config.yaml
experts_per_token: 4
d_expert: 48
activation: "geglu"
router_score: "softmax"
routed_scale: 2.0
init_std_router: 0.0218
vocab_size: 7624
norm: "rmsnorm"
norm_eps: 1e-06
tie_embeddings: false
beta1: 0.95
Below are experts of layer 4 (counted from 0) of a mixture-of-experts language model. Rows are named router (the router's row for the expert), gate (a neuron's input weights, with its number), up (a neuron's input weights, with its number) and show model dimensions 0-127. Each number is 500 + 25 x the weight over its row's rms, rounded and kept within 0 to 999. Numbers have three digits each.
After each expert's rows: a language model's description of what the expert responds to. This comes from a sample of Wikipedia text that the model never trained on.

# expert 44
router:506570498537498495495501486561508505531462512510475485519494479489455441483539490485509539506516539471504506520512459569476502477528526502505528531523504490499457512454534508488508519510470482509517497445499518531513517520514507492488478463509484527506493502502490500494467499513465557489499505544487498473471511496475496484493453481477513497470476486537507457465540510462499515519465
gate2:480491496467513524488515486482482532523523478500484540493453509548503524520474495460514507413479473465517493487484511521523478532511523504430486546469583498488503500491465465491480463483486525504491515478508529500482496469485481500498512482491463497480498486514494491504519502496512490479490482499502544521453488455542542505502501460554512524539508461504506496495491488512540490509487
up2:524530492570513502539492539479430506535487520526499509474512511430501525502437544491507465505497460524473422531529494477478463505495465443496473482495485471543513523523479488493472527503517514484510479528503506489493513531493478515493508542518497501538456500513493472502487526514465500507518542503483541491508513490507487482479510517497525491483498508520493498467502463519502502488497
gate3:555490502491554536512514511484477542476506506569483499473482464493491486470515532511485517513514513471469489475463487505519511525515506500506484535506540483505496478495480463489510460511527484461482570491461488508477507519521474516497503506502491491508494494503521496453493523467529522525527452470506523533490497543523493569471528460506515483525504501497474521508480427502498497472467
up3:519517499461470514504540463524490506493539511491450526487436505472479487488495525530506513518530515463488444452495508510510544479512501474479488524536506495512506466486515469508495482507473529475479532488465559508526473498549473475509483490521513493496460497522505471504500496503505542495512455495503527486480465506520498549489502460559506501469550484487497482505469449534490468487500
gate4:508539517505502513505501510505478491474469485497517521522558533504497539483464498515500487500477489493466494470500499504505497506521502489476472480522481464483485509477497488539468522508532501487504469463534476437447446466515548522489506483513447526470481513509539502525466483506473512509536529526508492543539517514513530472499469519467467511475448517501549476501524526509550520458495
up4:499517519511488502510492497496457516498472500510529486513509486463472523492515535527498493524484547496523490495518469474530503477528524526517507515527514470456465471497506484539487532518505500474522463453479524491509485494489549493473461536499477567425462512514511455518482506526495509456501515514495511512495546494466523451494501511457476488477478535487459495490509487449501531449500
What it handles: Prepositions after nouns. Prepositions that follow a noun or verb and open a phrase, such as of, in, for, by, from, with, into.

# expert 37
router:511487477506497493489531523541519533536482465485505493496490500505483537500491463465465491516516485527492527518519470554497507501472492521531484543488455522471488518508450507471507504507530521558488492541504530486501496516514530502555491458544457516517536496533483485551495530526498475561456508490522462482506450477479479485534501502517534491478485443518470493500481501501490505493496
gate4:504499454470529481490512525475468508517490484498511484484563502549460477515490513498516525490499533499470513523509486511526445499503519515493459489500526508579502484514472471492535502484485487502499469485503462523498517517542421523491477498498434498500502487505522524519492464483497497508471477541501534526514480494506492561521536544510496505514453525495511534526513479458517502485489
up4:491476473477526516482497483484503524473523505463477498483508497462462491500500468497491498509522464524511480533472498499580493476451479489458453511476493476523492470527523513489492496506506494496527496484522505467529463508541514512465480496460496515515462485524498504483510437484541482546504501537538523496508527529488531506478550450468470494524526500465470542519482528490495547507480
gate5:465493475512482502561493528514516493490479490521482517469489539478512486486509472490544519437510529441510495532484518508501570498485533505460534443481492483504529527512540492486491511454498511525475474495481466490510470506488490518478530469512505505512481503509491548531516493474515519493531488552484481500487507507536502557457464499491479515509469478474531486484506476521560485515502
up5:492505488536536517464488469447534558501483509501500493555472468488505481495532454503543528486530472489504507482518494521510492506502535437477516502526481502541519511472542498450568511508479487509524506510489486539524485494520505479487471496506498501501534503534550464551470513502459521506489482506466523511505561476486506499508482526521501506499481487468510524491536502468506507489543
gate6:513528427517487491520484510517472543534506519456505505526463525530478495522524503458477473524517485500500457521508477508497510496500500532494512497468487526518542503495475503486504462440539485502518523481502512479492529539488483553485552471526492482511508500497505483461496480457509493521475515467527476527515484527495541498499470451537537485504534522494471435528491517489482538515482
up6:520494498499520485554450478489501507484486485518525481527471485455495513486570482482499468500454522477524514483496449516488552479538437506512501482520512510457503442492504531528517517504476486507508491512470484480501496519472491472494482522510498517451509515529508476557478503509476522519506511486508520486514523471484457490489517505444460494518533497520512498486447539491471502520547
What it handles: Possessives and pronouns. Possessive 's and subject or possessive pronouns such as his, its, their, he, usually just after a clause break.

# expert 45
router:476482506492518462551483517524505542463476507494468525481512511535529505473521516482493509475461505548485438509524513475502478489502476528524533483508491499537484483531514520486506529503465469501489545528497511528514488461508553507544507488517462558485490507500481505466485523500516509557487474501485458512531531489534522523467501481528496510542551479503493496511515473498554539497474
gate2:550514474520521483544521543546496504543511487484467521478526531545503498488499465477470529467511504501473485519520496527434468512480506513501510491501513488492516508534502490527486537447486449494485465506531516512460450490466511525484533496498483542525468510487518498489499523496469492486506501525500467511543530480504465531541531532476551507541499482493552496492514498497533513525491
up2:509473487520490526523537470505493485519499520499515504480518500474532518501481543507502483494523488506467480503524499510492495482460542507450522480508477479487465450534456502480465498482516507500482541517533508496471508502562544519457489517467468537496495499500455500496470540489508471494489447512435499527520510543503551529483470522509535495517495460474521528512528530452507529512482
gate3:508484495526479461485509498476477494509485472537492512474482459524501463490509541492493481500517488506433513538519502511505459499498512488478511516496458480517508504530522502506513520478463441482507554480511466518503453484565515504487522534550504528560507476480523468522516488505534529557514524492504508542492502488512508500523498490504469490488510532510453506491460436503498531488531
up3:493453496518527509481499510549490496519479486521482485542494464522447546476465508502483527493508545521473541518489461523465471507457511523446491506491523503490487489477470475523497542488496508466507509491498509487490491516458464466540514500516549519524534436529502521524473474462516488480473506518512496488490515491462504504527518518542533470489496469513464496497450530466472477495504
gate4:525526503474470517473521495496428499527507499463504469499471472503447502523509536510518490511454483476501495503526480500490490511486503519444477511456494503503519495569477502520506513498505495520526520485484486484478477472494490498511530475471512521581503500528502523502551489475498497475466501450489505512562498487553522515517516489488527481540492447479496466505490534472473523463496
up4:511502520515512445501501484463508469465477490541540500502443474477542516493489469532520508537505523506524515545489466457519454464517526514477478506520518500538474471544506516463506510492493457461488497476487466547503485460500508499481497494495518486484518503538503519461512491510512482547491512491491474482490476532508480529509526488495478471500549461495447505544474499455515502527538
What it handles: Mid-word syllables. Syllable pieces after an initial consonant cluster, such as b-le-eding, Bur-eau, Terr-ace, Pal-ace, un-cle-ar.

# expert 19
router:477541496475494534512481492508521489490453528477489514538534512551538516541519522482517518527528476486537544532456481466469543498483508482474516519519518432476454474531484512498486514498509490530519490462488545527489536484480500468493525517519522516505513496500503505475480469464462489471547489466492473462527505503525471514488512508461503496474530462485499503518507484520543493518535
gate0:497520478499525518525520486518464466495511470495522556463446503518470511504463467486507486479498531507505510490485467495497478484485494526519530497512498485527510541494467504573488490478480518509478524505501474470489479493502479480511533506471455458469549518526484501503492479490471503472533449496506540510506435526501496490477499499530502467463480497546487419523495520481510491534533
up0:497502486487491539494512442522479516518473470507481524506475487525476483514512478503508490486524487496509506501437434522505497494506481461468505492518463490534483518501515520536549478512475547506451466507522505511496516480512477495509540469507466468510567522514456536522488483491478476485514536516527508481487447498493497501438497491443498484482503476503570485511515521528504484507510
gate1:521509455530554506506482511533497427482508498525544498467444533514476474502477530495507515491501550489455492490491465479493463505473514529544527481479497485474513521488490546558490496471527468498476521487450507498490494513508526543499516489521530527461495490483460487478491542475508537528502462509479535514473505505497479485494492461481486483470490524508469511546491512479499529485513
up1:519487508503455447514476506535513512509501502507488532510510494543524477484529492535490543465511461527513495539506516509499488489519546525482506474493482527489497484491479513446494540474482475522495474486505501493489520503495532500488488465470515533487501465455524566532491478538493522502526567539505440505501502508494472518528486486454516483535515508491555520488538490522494551498468
gate2:533473468482518446529439542486516498458470509521543490498477506507531480472523496524495476462496525486487505536497511535498509494509483482524518517519448509484507473533516486465486500458493514476472544465532488475501447558502494493508497498545507529473532465492519524511478503517472477523487526498497481516479531528469473503509468577511505490525536517496488501522526462510486479516508
up2:511449519510516482492489494480484510481534492500475525475545523495494468497481506510497457492496476487457465455505510481504483515484484452502471483523506524542530510485493515534541509498495447474517505540513469496541456458479482521483500503494483504509536489500528451513491503525512473541467470492500557500495481491491526484461502470515486509542462482564531502460479485479534462463476
What it handles: Range dashes, separators. En dashes, slashes, spaces and short connectors between numbers in dates, scores, ranges and coordinates, e.g. 1936–2016, seasons 2–5.

# expert 56
router:515547495501475473487546484494512489498484489539549485491530487511517547515511519539492497467513471480466531498546462513484514480528538487493516540492470504482481538493524530467537486486476506489487507493487510529495517450532525483477512496511464516542514487540469510553492506521519468504508484556490533505467528454463492495478500559505533506469510502505485466492479490554477499534497
gate4:438492485459512498482550534496493479519528467505506517487524521492524503507484466469471461495545475493464516516537494485520533491508475465515527496496519453482474488509527485495517521473471427490509500494506505522492492551464552500502524536526511534484520515500547449520452462468484535487533530516491471495517469464495493480480510517495528498503458520480497480506521536491511492521510
up4:487496497438474533483515465509488512482496433524513511485507487530507548464512500540536480495488491499500487485519506495506552510552504513504501535473494506543481544508517477474519491510519496485539470478510564508492487453454521495488531523479494480507494513510517520470470512504476474507519507455520537512482479487499487435485516531513441490485526518510479527538494471519463491523535
gate5:484496475476494485507488508512502506517496473521549503483510467465505509492506497540501501471503508476526509487494527485548502515532514510476491474440473512530509462547520509519495453476540492528460490492502526493479526494553539478461503467464470494460518520497543446510525505535483503509499542540511514503502459530486518501466481553499549500501506505540531471457484478462509500526463
up5:507516498523454488539516502524473498515446523503454485492491492483487490506462514466487519501549515503532501535515481498490478562534494488501466462471440531503462502516464478497493535513492483535488523542484474538493492516475537529490530474547486523499456485526509490510467510527539483506498533528506489522499500500483480476475522520519514514508488505494492430497497531506518539520436
gate6:481523466497479490485499478514480457535445516522467473447469555536462488507523508495500524509495491502521478498477502490499498501505480490486464512454520478497517537506523533495504487524527516509445496472502504531453511494563475520528467489521485513510502450502486509509538535492491506525497497458506534481516487522503505479543534480502476520550539538495543544514539504468528484517473
up6:505455483524507512523520505487492521518473451449450482489459499504432520450482492517477452489473534530507478523470539487525523509519523518519454461501457528483469500486509463524485483507539502480528495506478529509486478502532523521503486490454481498507481507456488506469471501505480512526516526496493517549505525523520459534457505458497486493515482496450472511499508523488497529479479
What it handles: Infinitive to and relatives. Infinitive "to" after verbs like managed or ready, plus that, who, which, would, and sentence-initial words like In, As, By.

# expert 49
router:532484504470517464493531471507431510522490459505514513516535494504484467464543508523507496528506467534516462515485551479511536488534524492510459498479538515505525495528500435464468536503517495469510467516506513501510520468512494504490530481460496513546519465471479501495556472497481483461487523508485468500506471477491508502461482505462538498557495486482537511518501472502497528515470
gate2:535494497522461473503518522502467515488518495537465511506486517529545477493520515503471512511478519506502515458466502522467501484474529481500543483450505504500542516458461487479525463491464489474485522502502487513503513461535489531507518503519482557562512470554543474501474541492456487511517512515520532505497495538485479506522461552501512493528545497518544532530474497509482493478501
up2:516526499483487464502527541536521452502507507468517456471538526507543479480483533482527541510494521526501514503520475517528480528452526504488503523513504480465497483513495497470465513463554478509468496527538501533484495491516476464470507477500511520540515512519486538517522497499495449486517542527489463486487564472471466542499520495495507502499530488457504543499485463470535480526486
gate3:540499454522485535467496487526502496502518523531474501510478512442459502487486470515468506527458527488487518550489487560508494490502507522531499469534492481535483539496498506516526521496480489496516508485538492496479487467507505515502529536530459519490475478521534536499483518491513470492558454474506494508519506492508468491487489519515503479535464489503485509547530561487462552447473
up3:487508494492541542533491494478513511491517512487468483485511476493517482480510494534461503526549452499515488506468504526510496474532547516447471553498496506509496483563529471468478508520498545435499501514481528551502536443507523518491492527487482470509537456487498534520513517479462482484473527521528516514504450515500487499458520515520536495507522536479487516536503496479495519508489
gate4:506500474498490486523515486514443498450496514483506523518483487515516488495515515490496519486472524540492463497460461513504487489504524529473526540472502496518517503537505549508495496479483496521513546458466494533494499526500544476530452502503496538480529493513470465487510448520505496516506542499437491519483484538527499521466479497567542504489501490548483515495483510474523539569489
up4:471473511479512479523527488502484508498503529489502547498534441469473488501482560558519484515530446507506457532485496498494519468485525510453509519498520500473458456486496513490506514502532479476479505489470523473523499498512501508582543466515523508492483462521501525525494469554501502512498497527475495510514495492574505509474544499510534500521494503536475494475502484509523488538503
What it handles: Romance and accented names. Accented letters and pieces of Spanish, French and Italian names and countries, often in tables, e.g. Juárez, Suárez, Ángel, France.

# expert 52
router:458487510478512519516491543494529532535490509469486484526477539528506517490516481519518494482456494480497457513511527484514514501478502552486513467493520458518517575498517502479534525518531514502486459496552483517506492500456555485492553494504506544522477520454459518505519477463482484478505495476468482506506521470480495568488525485509538498500480497499506508509496478530511473456461
gate0:485510478488481533525506539484490503478514489490493535509477524524547453464490457549518496520466496477463469525510477511523527480496481474496486497521449493513505508527469530526440500482459485515493487526491574465495471480494505521502442534507538542502547475518495537527478479454531494511512506500493535493510494492472471502481505528469494517531487534533533498484506506481465515517508
up0:494501493502533499454478510535502521534531525508493501450490488503438494504500546462513507517476528506533508439459537478486452475502460487519499484495535470479463471525534499561506511508514508497501499520493480495472465506491496472488515569507498524475513531479486478466526512536453489466499487513520483520518504513523534491517480500521445480475546475509513477464497484491504498492538
gate1:502499492525508516539504526492506495509534477513488468454500505505513536533525526491536516522514504514506475487519507499515525498517497520513473491444492482467463526503501475493491508474534506492468511488523512512472476539534502488457508539493502546553547491473500534537512524467541477533511522522473503519542568500542468540514526478465526479473491482473504477480525485460540544467490
up1:517476512468489482466479510494469515498527479504519498497500478460478532480572437473530484530486517472489513462457518497508518475490491497481485497510500483550483497490549474470518514522496511437524492501503532495550496506484482475506529517495507544526504497513511471454539428514489465507488484506479480502531513477520503482500469476522472525535487513521509494504519456491436472494489
gate2:475537476520527489538517537478459508516457484470482544492516552488482501497484497499495494538485544449500442521435500503522531507527538529509511479463460508515507539523506481493492472472491479492479520510521531520492488489465507529499538525500485552507514491502505547518454489446502490505464519536534500505510470489465469506509511495515530493459498498505515460517503484470492486527473
up2:490564503505515488522504515506480483521512498496482511465451497523513517490493555522500424497471499467513481496505438516480510466514512556473496489494525529478505503544440500451473501509487455532483509505525481528505464465525505550514490517496523551487498505509464480500453507492461514506489564508508489462478511500478470527534483522492502513492517490513510501528490499482456498494492
What it handles: Unusual name fragments. Odd word pieces after a capital F or another initial letter, such as F-ore-ver and F-ew-ing, plus math symbols like $ and }.

# expert 26
router:491546516476521510498485536469527519458507519475524468483507520565521499539544522510518481472458476490497468509482515471510505481475484514492513523521462544526529498490489496455461487502535526492482508484525494547460506523518492546527510517497467506499473466483511484473487506483463473497512534471457525476470522500489500487512472471462515496558464503508534500513509509509510440521456
gate3:502543477508485509485538492492471469466529493533492495484487501509488498532458465532468463513498497484494514499520485440514499505501502510499494516474507484513572474485493465500476496482474533488456488471497552505486488470544488526502467540499511529502504525505560527495525533495469476503482472475471492517519477519507490507537475499458552452511485463503466530507519495516472474550451
up3:460528482488482482468501481519527483458503545471490497497541525493514517491500470537496511498485465498489502537442477506510514495482504502482505523501480473479568486498484517541496520503492526469483485492467533547500502447504559526541501497482524494506478502520494539519460544495488533548465483493431496505530494534478468512538528473482509476497514466522524491507516495505521451504486
gate4:498510443515505490569479517477484488481456480468489493452536513505493472520533522460496492490448484507519449461493487534494510491499514571507509566459515478511501474522473536500493497457493504487515480467467538486508464484478506495515547528485513517504507475494496539489486506487500543485493536482509454511498465482494473464490538494449526492491497500534505498478482530487499493497491
up4:517468525508494516492503492526534477470499466531486546494475524465519511473538477491470540490499500451518506522451487450498464487521488500490528530521515483466474502472512491483501503504537482521522471562541482531472535481498490469475490505512514522486455488475515478560483507467500529475523472493501475519547551545529480497491542512519500525510493538469474494487503483489486473460512
gate5:477518501500461485533491543490484491496487520483541527444494492502487476544522479467517507522490492468496457470513449486525536519513492483482540526494468496475537546507495517507434452498469506537553478506470520488506491484509487497527498513483486552519498518476536522552450486501504491488460502524511507531520517522471543510484448515480516487516520489494518516467540496508500525473507
up5:531532507507494541478494523501475525450523527510532516510472460498475466529524505523509504450487498530510467500524480501502559474531499490465483508518487523482543499531512511484488472504506512509486535478499493485483524530494503519485470548480493494469486515511536502510502477489530437566516465462501486516460470527499489481445532493552466468455490521494497512472521527506484467494470
What it handles: Word-start fragments after capitals. Second piece of a word split after a first letter or short stem, such as P+si, p+salm, R+adi, M+ets, cl+an.

# expert 40
router:471508467515464543502532479531520449523531497525515481513456487512491477464539501501498535525513467549492545528457508505497496508463510507504504516524564511456484537501519511531457511521521517526500486470507509495500502512550492488451480517505522539484477477513477536510495514515477506488444520496484505523476480486473497491489539469471468505503535505446466523493485504509454532481521
gate1:491526501457483532532512470465485511503463503533489497504507474501508502517499500519518478499478446501463461485448463508531469491515445518516469527510516467520486450518506473536532462497491505465467517476458514477484475515498504532531507535498501480548473474462472467500513478508548520504484458451519465484510488481511459503529524492497498501535457502486506538494500531520540515509473
up1:530493519547553522500503526514481485446530507500524507506468527493498508532536500518503507495485528461512489495509491516509518500514489556465496494477515511485517514483524475509492474503495518517478455505486510490488565519473509496498530497552573498502485534458497482544486518473501567484479496517468506538535471495512482556505528510494548491484513481495488528471469454486477528523471
gate2:501474498485490495488483472433464518472552509450468485533473466501510501505451470503489515456478477508484490481470525510508519521508532529505518523503487464504498488545502468498475485524453512495465511521522514461483507486469502503499508516501486500457480505495531460488518492515468523515500463481570446482488512528533477514474521449488543490523506476515488522480481496546492545506467
up2:517520493518512467537485550478474529502486473520525485509463524522488532479492477489537490494500510495484496514539524513474508443527504467498482502473495471462484455500471493481493515509428516465497501523476495469531514487499540518515471493460499502510508453475516479474512497521531479550537506485522487455503484523510498525488483513506534513449518555554555495522515539506536493485494
gate3:455491440507494514507562532504517496513464503543506502482547459533522481526507516479525541482533475540505501490501491447503483496502541512468520518500510519536514498487465499462465491494474484490476510486499487517488510478496471527479500494519506476507480454538522480499478471529485491525488522545482539533473457527499550501469479503516529491512524516518535476521552500470510491531450
up3:492516532470513493509471516506507528502458482449461513541464507507467443494476562539451492478516489505509493504527483535486528549473469498499442471515523536523514488508502485465534521473530538514507520469528492511465501496492494496495499465497467529521512514487475554525482518473515494521496495447496472513488533476484481480504509478473490511495467490483503509488449520528490545465503
What it handles: Commas and conjunctions. Commas, and, or, and comma-plus-article joins in lists and appositions, including city-comma-country in athletics tables (Berlin, Germany).

# expert 23
router:521487514495482528550494523463494452505502527534490537436518488452501507494486518477521443534510494506519537473500532533525501517468497510505475525515507500477520482529493481469497477505510472486474485524474474516528518484489496466480520554487557484514480529534487491473477503485518478490449488460496510505491489487489492461516534491532534512458492459515498543495540490513527435478502
gate10:483515486517508468544497538503472494468522492492503503446517492438475500494504524490499523510515475464484513471486512524536515536496473554507524518453466452568488485493465503540515513504505506479463514472491507493501482500553473513546506508539480511539523439518500496504496520482477490519488491449510474483509515497491514494532458459511563477510540513478482490486525487483495481486508
up10:511488489491493493482445547509542476506501507509512512533478471462483468446528491500525493485527480485484488499563504487523515482470488495516510532447480463530492578517428516505534496499529476500502516509460467531455505538566528487489545525516544504501494470506494457474505514509490467487517520453503503498502500500525504499545486499503536503491486501508500496517517491498518505492482
gate11:476520510498452510494531473461486484473486481476505462516487481537503532509522427476495498542467499518517488467515498508508524518483505513518465459456500451512489546514481528536496431505474515519496482491508492494463479499453513515491477499473495478557451499462499541517510471495514517536532502500511493503516492485511485530502459533449491485483505527518533510533510497525471521508457
up11:492475498502500513472500473484506509516463460512513480504494534468480518476511531504509476460549502502519510458493552525523497492493487426518498509501524548496507527506527519468486475502526488460475491509440528514483495516525511486505513493518520506489551487523491490469503536523465433478513550460479486525477493474500497552526566526542478504498497495506487492519467528482521536486504
gate12:517494510494520554493495527485503494505494487523497513456514485523470449519550523515477513500476508518469494467549516497522519503505499466483522486499468530534511546465518516518552488484528486497512489463548516535574504456486502547535511520515512500511510511491522504539487469481526528561515478491512501523514490469452499505473506520483462489474507465491507537541519518550490486490507
up12:488514505510524492524536492488497482540510491496485492439481508500510489538557561503505524465484506511544495467489525542496524434497496542483522512491525540510505485512526531491529496497517516510488481513495494509468501489502486512470528491550483489479492548512507493506427509504494516568501484493527468511471508481493518493483501454482451462512474485547518501521455474479505532482477
What it handles: Line breaks in lists. Line breaks ending entries in bulleted lists, infoboxes and tables, especially taxonomy boxes such as Order, Suborder and Phylum.

# expert 32
router:555505495519492525492505506542523500479443491568525499494518507506514497475482525506486525507516517536480548543568519490474507523474504510485511463475521519532505498488496488458530514481487492518501499496539499461495484563498518510524460505454519490505471486501519534541506546539479478448510525530490464523549533498474505477468488519528467504482498501482494508456491495508521515487508
gate1:557556522534558495532532554552495493490516503492497498513515487510555530478499497492483502503525522450440499518526533492472503518497467508456527475480477516517506509493491485494471545464541504495481517466530485491480494527519504514481509519504516504526498457492512513501500527525471515485547556491491479496510487524525512474506464489521523484490490464471525508472519473544475528461486
up1:562535523509514478536524528555501468488537482531526532497492492523521533478531482505481490497482518455452493479535514514516515512512476524459508467432489504507495531475506514488485519480523476528485532457553490498490480524494499529489444476495496517501535458474531525505473490531497519483533501506491463509520529517507493514506503484521506506536476540516520559502506504501512529450502
gate2:477476506516519501495484495506488502497494493504466523520486529474502503457528506453518514548487503519566510486466520509505508507516483537539492460453534482510520505510511499508526421531510491520495461490482464497498492479494497549521468555519502490515511476493487525528504477481485553489457513470479508520489471506510463485466528477464477493519478503462554541475521492479507549464516
up2:532544477495520508461488454485475513492474523503537443532522519476531494468505466507536499531476429507523492529508488507500519501510499521533518524487524519522492557527459503462516467484475507477524485504513506477489447579489516504530488490478521494493456548433490508529489477497491454484484498478493476503507518520489529507503495494460500495472490501509489499480494502550512487501507
gate3:469574513484473533474496509487477514442523512524546490482515519484481485526506511473455460538494526506458531495500484455462447486493520452490466474469484518504485522504484481491520468489534513515502512479520501532499509483498489541499499521480547471486483489506541489506565539486504511496535496501462511519512480546522512492493480475512497492534530503551504492480495484546493504487468
up3:476505504517486489483494556494496544486514508520489463522578511495512458502485499497526542503518488547474520516493485478484459526488531473503483495488482556519527530479487493512529457503537455546503471495497466528490475496500481500487504523479477455530494513514486497512495499505483509540535509479493524521527447536462526506535533475515520513450502496477506512470450452483500488476523
What it handles: Reporting verbs and conjunctions. Verbs of saying, thinking or naming and clause links in reviews and narrative, such as thought, described, said, called, but, or.

# expert 14
router:553479500500518511496532514472522517528469523539482482509504547477530510518490523517509565473525491514439519495492499508513533482486517514474533470521469468537513509456531530471521463479483499550454517491511484500512493502460521510501506506506500464502458441495509497518485531514489500528523477519494460512472512546489496503532522517483479497499469520517557452538500543469492496511503
gate3:494534498532553510533504527499492478469509437577492511475471485496466510487524524525486480491480465512505505516501489531493530483511492490503505501472515532475490465528536471498501490483489461481533524455496484453504508512508472500507490463514511523554496461488515486491490544487509465490498511519527459512503466497521574506469542503478467484496501525468484495514488442518536528496525
up3:496515495517490506506512493529465505529511490463542481481470498509492438456498485503492469471481518479551512503540489480453437499475528528519468529499515499512502526506435496508512506537465516477514495500450495479467499479527522547556496499482527511470510509483502521499518483491517462447529496484459535489502479488533481475539470481522523496497517456490486527479535466520498524511504
gate4:459498510520575488498524486474466497444521488567497504466509505515501549505515487514474503518501477474506494481487474532513452493503487493480520495502498463514502526481528517498491502471470524517487537481492486467509479496479524518519473494530448527510504500518536488506531528491474504522477471523512528512538490532520525542506509503515486473507548435460498461520501509466550499477549
up4:527481507454485507520491498510520509510495503483498475483496535477460504494514503499485475507510531489473473528496509480488524478548541487560490477497511524504498494487513488523504457515516516469558489507516510510533508505527494510461521536498520491485501490439522482437498468501558486469476528480513492466491561467462506495547486504493493494488447518434480498504509501548463502547480
gate5:503525489552520459522496522537504517531520472540550538503552527542518485479494504448554537529506545508471478503482557504480512507506533470502525482517490481525512509478500479509508510468502512521468554461522491510504468534470544484498502511480458533492511489497507536516522489474533542497528535526500508522524512480477482476499487505500522487503514521509530508511476543468523480495535
up5:500498509524517477502431540504512492484465491535500515539506545532537511517512481494508503499504498485525505494478494426482485484504505512472505489543482525461490546513461482523499509471545521478516449513572500504512477540484522514505503460517466526504499494514507482529504515491480530492500519501458488521492534539511478551507543519506522512519541522510499477536519512507534455458485
What it handles: Creation and publication verbs. Content words about making or producing things, often after was/to, such as found in co-founded, design, published, develop, film, own.

# expert 58
router:498499481512526527489507509464516484497476460533483506500484505475505476503500481464490470483519503479510536439497461485531498484540524513503529434485471481533542503459474498507499549491520462532488513500467460474513511523515474484478495479518437494493491452505488516492467486505481504535484535494498445491512487494436530489470520524525479504481476452521472528477529528520500523512470
gate3:512488500512519502540474512552480502499486488496486500452509537520520475451482504534528520453417502460546469503469459525521484496527495505485490496469493448486497474520505489490468503513480495458480467476490526481461462501493473529519482489443523514490509502502477491533525473518487498490479510530481497483488472545519503510502549546443485497482481511470516485508520471502519526519524
up3:508516483530483484468510544553495497524496535494513500500492487543528544542454557513513546509487503511473451526487488477481517475466483501487476534533521499439476496507528544461472507481510505460512511502518502517476481502466507535490547511440520516471456477501514511473504506523530495505476492508489495511503502496539524532461480491478489511503501545447493491531462497489498538519499
gate4:485514489491543496525500484492491521507495504542490469514524474522491478468528524506494509490489512507459493494519494510504516503532496439539498494521471590526500468505457457488454508491503497490473538535474498513476505508504482518499504496457471477523506468512550544488510490526458498501471501519484496502499545510470473509528418538501491497524540502498538503492515462445506520515485
up4:535519497544458536510506505520489556487481504494475487531473525514522474533509488504497474527511486490452473469536509541525487521489531440521536479514459507495489544492526513455480465503510464512534510512500502481490476461534483516518478488504477528529503452494520520512520470483450541475515502464493481506511440535491525491470493519513505507490514495530508493471538524548530478479508
gate5:493478486529534526487509488507530489507499476500501540499507491505489464475512481474457540434489471488478507511509463497514468503517516546490524555514533504505494482515430469468474478461538518508456515515540481485481509504488494516491483475455520509482488502496525517528492465466473500533467457534497502531538474505554537503515533469492547479503501471493534525528515479493525529515491
up5:482487472530532499544546475503491492541495484493486528540480469466485530500514506468489488474504476498499514484510496518492511528512573524506557507519465525484484506521515478492469542480483485501503534494487479495447549521532506480493502497518507476498522458500535516500488525480462565512514511506476473519509459495491488495516491507497538498539502492513544479493544498480502587512464
What it handles: Adjectives and adjective suffixes. Adjectives and adjective-forming pieces before nouns, such as -ical, -able (Notable people), -ic, -ous, and other, many, most, new.

# expert 46
router:575466494550486508519510485499488512517505502457525518486496488485491507493512467506486506528454475536513517470495474508523544474479513510494519473482485525546488514480528502455464481489501498498517502523524502451520450495499492499543548541502513514470520497494503533519480480523539495532503527472539504519509521478528444449454532521467479496514492536448495513492491523528466527488496
gate0:492489493517487492556513494544469478512494461500519526466508517485485545502532500486518484526515472552478489502488479514531504502505480457476498490474490509497513485493540495492425487495517441511529511478514497493489481559489493525504514496488534550489468498477525485441487472478519493526487515449497520531487528488557465474495528478485506527538503480474477494540455506535490535506511
up0:460515501517518525447437513469525531489511528513468480529516535526514544504481499526536511477479499441513543488526550517490490522521488489492493495516537507503541507498479490517514496509455496446482487517492541500492501485498482480454486480489478538540502537486506514507504520508480520496476493490507459477444483512440524527552485486499471485475483485541500527480527483476534484514487
gate1:515467481458490496544511510498496437514500431484479519495476487494547493476541512494497486518520523493486494495498457520501491480515504525469502454486511481476507526504482504515424454470537516473452490518498510463469489521484463491518559501485511527491533457506484512461517494488475450506505527489481518507528510504492555467468520486466499516503446498508494478528506494530511490490512
up1:492513471512499498533471514510511506473525494509492493492529469498497482495494498476517499483501522498556537500492551463491497545490492487516508512540513500519537445502502481491538563529500514529507545468528485518531490510521519484521490508507478488489522510499506472503521491512504543468469506457509523481503494542518502497457438510550419472506552488478533449496477541511501509535491
gate2:521488509477545508515509487475446566508482499524514460500471489459462495519565510502485482477511506487482530496503497521527503513472555518481512475508517500494531490492502510514446449501488493498476539492513497529463498524517495519520471548480446496516497514497513458542514465459505491530493500488458522509503475515512494497469523510476519491528473523478518515554526454475514556492506
up2:531520478492502512527530474489491494521508523464532500461457501534490468494522522466453522474533512480491522516525515525489489477505529515482540516500460492565493486531515515510470511490478472496467478530473474441513456507484510485553516508481474441473519492507501475543471468470472498496475514530484494516488492492507480464518481524493509495473464500537493524472554464481463468517496
What it handles: Biography predicate verbs. Verbs and auxiliaries after a subject in biographies, especially sports careers, such as was a, He was, served as, appointed, signed.